Weights of a small mixture-of-experts language model, trained from scratch on English Wikipedia: vocabulary 16384, 7877 steps.
Below are experts of layer 6 (counted from 0) of a mixture-of-experts language model. Rows are named gate (a neuron's input weights, with its number), up (a neuron's input weights, with its number), down (a neuron's output weights, with its number) and show model dimensions 0-255. Each number is 500 + 25 x the weight over its row's rms, rounded and kept within 0 to 999. Numbers have three digits each.
Before each expert's rows: a language model's description of what the expert responds to; "gets" lists some tokens that make up at least twice as much of what it gets as of all text. This comes from a sample of Wikipedia text that the model never trained on. Tokens count by the router's weight.

# expert 11
What it handles: Table cell separators. Pipe and semicolon separators between cells in sports, election and results tables, especially after scores, percentages or coordinates like °N.
gets: " |", ";", ");", "″N", "°N", " Y"
gate0:513538496493492478508542493473517506497528521478493513515462510504520514489530504480493514473502468475481494531505459504484512510503547524496506491476505510478526477513528482476500536502471499499510474504466513477521470506460516519520520495495523515458496517526520539496489511519554526517504467560513541477566488449492503495489517478505535502525473481482494516530501509440490539521478460492545474497516555517484482497482475517506492473497499507507495537499500465517491545503476540512479471518478526478479506492525540517481468509474477496498497496482517480532454485498512507474496522474485501480531528552515532491517510554512518530550508476478501499485514481521422517488479514471472492533477481585482498499482549525491478524500500510559486523457440483511539488557527552
up0:480506501528514569507511513515516522502537513495529512520510465515531506545463514485503488482533476494496540516536519476517477493526520496469498511502503486537495484477524483450504507509489500523554517532517551517507479525522522499517469493470511499432462542491531499488514522490512459484526468535495557482528513450497528542475508523454527466505476510478523493518503502513499500477490493500522481485482507500506471480506489527507473484482517467509493492530451527476537510475568515546468450531505488481526490489497487505466478484483485520503472477508504480514500522478469472487526528523509489478496472523512489535528522506467495470485521538487462468549504507516430545521480543434455510530497510536507542534485524528517470529510534477467485492484465472494485497528528519
down0:554525508501519508519518494512547509467515460509499463511514508496510513493448511493498508478519515495516483464491484511509503494494500519487503489510494457429521523545509509508490454445483487552497542515481553503517510474540481474536522478540480483496490497458416480499480537555493449485512507492495502532491469459520454464511450520539491490474498476505528447489524512510461486477461493535501484513530513533512516503516512524459539463497553498537473494509509454515508514503544478497537520503498489501506497525499496481511481504492522505491523528520498523463490491487546511473546476564492526471533472507520501469559487504541530488498499515503521493503478498494492498494505493514505482539501468471469511470489478455516505506538497456521465499479503458531499475514466499

# expert 32
What it handles: Politics and government text. Function words (of, to, was, would) and name pieces in political, election and government passages, such as Prime Minister, Committee on, King Ecgfrith.
gets: " of", " to", " was", " were", " in", " would"
gate0:524507521474529479471501507528536515501499506462459512520503481505465531528490489472498532475502498462553474568514517480471558453484498508454503490479503492530494482476538498494477513549474493486512518500545530554474483492502499470520476485515484490490491495482561523513542483515508479494487493490503499501475517509522484531514526502504517491555465492535559487498543480447474516528468526491514530470506476499465510491498497527507497504497555453521529529504500533480479484506477461556426544492499508499516480494506489532461525541453492479517515546496494491478519489528487539536434465490477489533480514487490476494494489511503500530507509501518504505553523512532467516472442480527512470500492497489491510542529498536485452512533490505531487520478501484501484489516490485
up0:490470524500505452534494522572495502519502479474547493466522539550487489534482488485564531538503526522479483513523463456492486481441508481512465487493479471506514499496464553551495527483520545514468472482515537495493515525498505476536516483514466498498507467472476527478517474484501489503498488470539509524464526517511525503480488524523437540542519477529537496472490476478478504540472514534460492496503503470498526472477525511487538517509565474506498513486479503513484457487473499531505508502500472501487508440489488486485485522445506464516487535478532482485495484504453494491544527533477515516489514555495479498494465497515519501507446520471498483553477495556479505473467534483478508489491521496498512481494496519498513524504488484487504529472516494511557503483531510
down0:520534475499496495536505475460492460490497517498504463457506530521492471511471495523505542498511485478502458513534498496516456515471454535540514447481490530530495509490539462498514493523538483537516510549501464509504517519481493517519479470520449494526503478511493531471519529478476501505456480492503482520471493518487510514526476527492498531486493502488556543530456480467475467515515456494514478496433528468495538472508501507511488480466520518450491553491467453494533491492530511486533503493511497496477533477491528519494509507461493514492509473468522532478462500485542532522496538500530556503523502490530523480511486493547531476497557475523503530502475465561519514456484543514495518489498514487510464520529474519520482493522534489493534479531498475483516468467542492

# expert 40
What it handles: Function words, degree adverbs. The word of plus is, was, been, not, and degree adverbs such as largely, mostly, still, entirely; also word endings -ual, -ually, -act.
gets: " of", " is", "est", " not", " are", " was"
gate2:494448497467520491530467466485486512512534504517508531520531514466475545475496506517465529526535509494519483498464486530491465520474482489520519451517460514487511494489433521483503542467480491529483452507453519445498493500512505499462499531567516514501495508481520486472475460467513525502491502457529500551510519524508460464480494473454479510509509518498469488528491428489531501540514511509549500525492488513520500512532506480531487508507510476541510502477522491506513514527502465538501458504524499535501459482483486486483491508521525463512520508520486478520524503543495509481545493511486505511497544528538513492516515479525548501489469525500489503510527480451479514531496482508520492505499515503536450530571484497504523500452509497529531570495449495493515539485523484
up2:521476537505524495465456520478483482489553546490523504558489514557495496488457476549507490487515491484472539466489536508496485471520547468479504526475502505491506506482494519532458527488489514492532503490499458483517506492514492479526497443438444489532505475508510495462447512521458483480505494500532509482471489498498506492515499498472502518507499509496449510507443491510482510501488494494496518482487474503524537474514495501527492499455515514489485548538471498552493519462534529505471462496461492500497507514491522506545492552506515501458536478511497456506457510450520489514482525494506459516504503469524456527467471477511515501524477501497454512502420497531490463488480506438505492474518485524533531494497447533501484538475480516501470471462484480485512523496493501
down2:417508478483516544479532497487513539518509520504461521475530490454484522454497464501515505519473513511520533525445499484470488478502521499479486466534501519487521570495481545453532506540489523478501505472525474515500480487497501493483515525552485528474546498532515534473491498525504480487482489503521506504522467442460471503491519502474480490530510477503496478520470511563459514477493488486477493492522487499464475512497506519476528483494524489473517499495477511504492478486507493446486496544483471493485492518481524480517495491424489518515479550478508474484515468534515548523518502488465471453487494485504486501489491554480476467458511479517470514493486529505433463519499524489499529516527484496445477475518469479498487562508518533506497497509500477469468507545518511

# expert 2
What it handles: Motion and life-course prepositions. Prepositions and particles after verbs of moving or living in biographies and history, such as grew up, moved to, went into, arrived.
gets: " in", " to", ",", " into", " of", " up"
gate0:509499482527521458475450470506518519479492503521506543462460484455552478483511489485484512495535570523514510545487522480526460514529512509477505482533457505508508488518471489469496488512493496521496494488510519506524471480486515484495499474521509487556488528514499531498508509512509500514488536487465490541500513531507485453474520480474492457481484524484499476528499495466514578531528507482505523498498497513477506510470512445527493510499479485557476483469478521462542493521453453524491479490508537518472485470494475484476435523486499522492502479504471519498484473479540514505435515447465488442496513487546515528520463519508491493486523514538511492536484520515486505481447546512506508492495495476516485478506535500499531527479517480505507517455482541527487459533535452
up0:524479468477520517487486497502490464491476541503522513479473536493548460510555501534492493474489467507487485450486499467520455511510437549507511494490500493467488494513493488518522482504525470493493481482461511485506482492517493494468511492542501505485500547516503508463466504503500475508506533518486508500458530514487508541468501512498534481479505529466538488491488502505480505490539501505510492496476419504516487468470519428481532549520420493446479487488489508499523484510499505475503480497490520471465539503482456452528496525478529522482483458569513522500454491512534508506468516462484498499537461498503512561491511490525474506511495479504540523542489483496502520558447471513466508506487498521487501482491516500488526501534529477518508485526504514535451451527503469
down0:487492562482468532481521489480492504482504531498462477526492490449523517523484485534478499491496489503488520491511506508476502523501458488535530537477516505500512492460489452492454480534455459458445514485505516477478499502484499469480448509460512494482489463494510505461511540506487495527508527518466495522474519515507525492467496555469457481486498474490527485505503460539499493487494468533536570500533535530540488514498520495510504485515480466502502461495480502493490492510539505556495468494536507521545527482517514458539538525492516526541510520495504531502497497486484526525505487467505511534500533500451453482528505519545512461473539499488509456503510531524534514486488506480504463468481488542510507543509515514551483532504513519495556451510502510507470488546532457

# expert 20
What it handles: Table cell pipes. Pipe and semicolon cell separators at the start of table rows or after a row number, in squad, election and results tables.
gets: " |", "|", "-", ":", "=", ";"
gate0:501533499473470518496508531527500504451491518512540523482503487497493517485526519537526526511469481489555481484508526503480539512516511469483493482536503515462505484546521481518497500527450481517461460511500448552470493497511503495496520465522476530521496494520480507494533452498468520468471461556506480506502507527482507515511493541491519515502535520536494546515527506470506531487499492516479482456538505511520522504502484503515492536524466487487464467451523485492470491524483476512497523509511478534472494490492522474464555493523485495514472490447486488567492490525499475514479464517463491555519492511479490475551497523504512508505476482491498499484482509514439465517533497504559512542563504474499461505493461486490477485488464479479519556513512537531450559491493486
up0:505472494527526445510473457492517457495491493534492522517511520550543508522484469494512515500490490526480500524505467504483473451494492520498534481476516501492522496451506498501517483480575510460506438507461505455494505493488489489503504523508475501488512567517492485504501540509520501516536524485522506519446494518499506556549515464542518512493489491494528477470514475481497529544494516497544526486461485458517506509517485550504490509464527522502511548562512514527526427490493503463520498510499539491504472496548506511504488539469540498522501511515463466461481531501472513516529496485469502453514501475535516527462502474514420509507498537517501513532510522497545541526483496495481498510467514449538518498480504489521509520457479494490506497502527482507503492494518490
down0:524516473516480506461499469477471512463514486513499500478488495527533473500516477528464458517502494507507508532524530502512525529540466528490518448484519512447500565548505510536444483471499546542520483492481478513507486489485552502502545516493513478507480445509546483501516519484473489505471502548496499471491513502514491531483526489476558490488466524483512505493473466437476492475519487517519483527505502498511515527516441461467499478531529486485463476522518500556520481537495513537512524460534514453478533485513513514453473529500500509481500492485474483555487512462489517526467485480534505490507508501507493501469533498488523474503482502543496503477483490524464492486455497486500537527490497454502501485515500517475553528517531503460483528479542563505474517511499467

# expert 39
What it handles: Table pipes and to. Pipe separators in sports tables, infinitive to, the, it, and 'ag' pieces in names like Piaget, ragtime, Bhagavathar.
gets: " |", " to", " the", ";", "ag", " have"
gate0:525535506541491511520534498487534492501492555477501519535474501527506493443509444485521480477511498487428493484469520512522503504537528547488496493515464489500501479505502497485500530522499473461509545475455477521526472508496472494508498509524514462472524501527508510491509569547569464501489502481489493508491489483486476511481504543515493575454495470490519485522476515495459503535466461522501510492486474472507509510478504461479528473468494510496519539488470498504534500511533479493469493520496499466513537472467504461480470578548501523510471490500509525492470524525531481500523495515480480523512490537502517481541520474509468527518532525514503509455497532488525527547478520512491469454478491527514520487522531492482499529476500499527492479514534497517554490505441497
up0:511502512506490531511504491468488510485538498537484487511510504496496483470524431477519523445511499499484514490507492509505486499550499505482487494495448483483484476510504507485519517483525456516497530486514515479476485510528446514462518507479472476497540519528549480509480516510540456444466525489523520421506535518479471490509510513496567521441538507469484467520475521504501479475476497496534494540535464532522469497494509488487497462511511535493576525497534476492489532482484484489482502471499536507501531464491544467503513483498470479504505480475518480472476542530499535461472466477485455542479492513514527498521547499519472475458488481544514504469514484477474494531537484472532535487506518501487537499496468460470468550509489508491479533515537492499516503519489519
down0:486501549534540513500467517474506572491513465539515486482519448500478537462465471510522520498476495513505477492512485495481506478522504480458522459529492523456499496459475515496519519504480528462479505457543471483506511495498498520488494517483510548494504475520477511481499495515494533489487513425489521534481484470488520486457518502479465489540491499532555493491498523494536513473494500456514505523527500538504481492524464521506486474476509504505539523529513458518499525481503503500485439508545480502493489519460491509501497489497503458518513510476515511468484517526523530513561525529531489494530463542522459516512476462536495527457500495473529559490482428477471539521520524544485492513468505538516502464506521462481483498505494527549465508492501465472517494498520478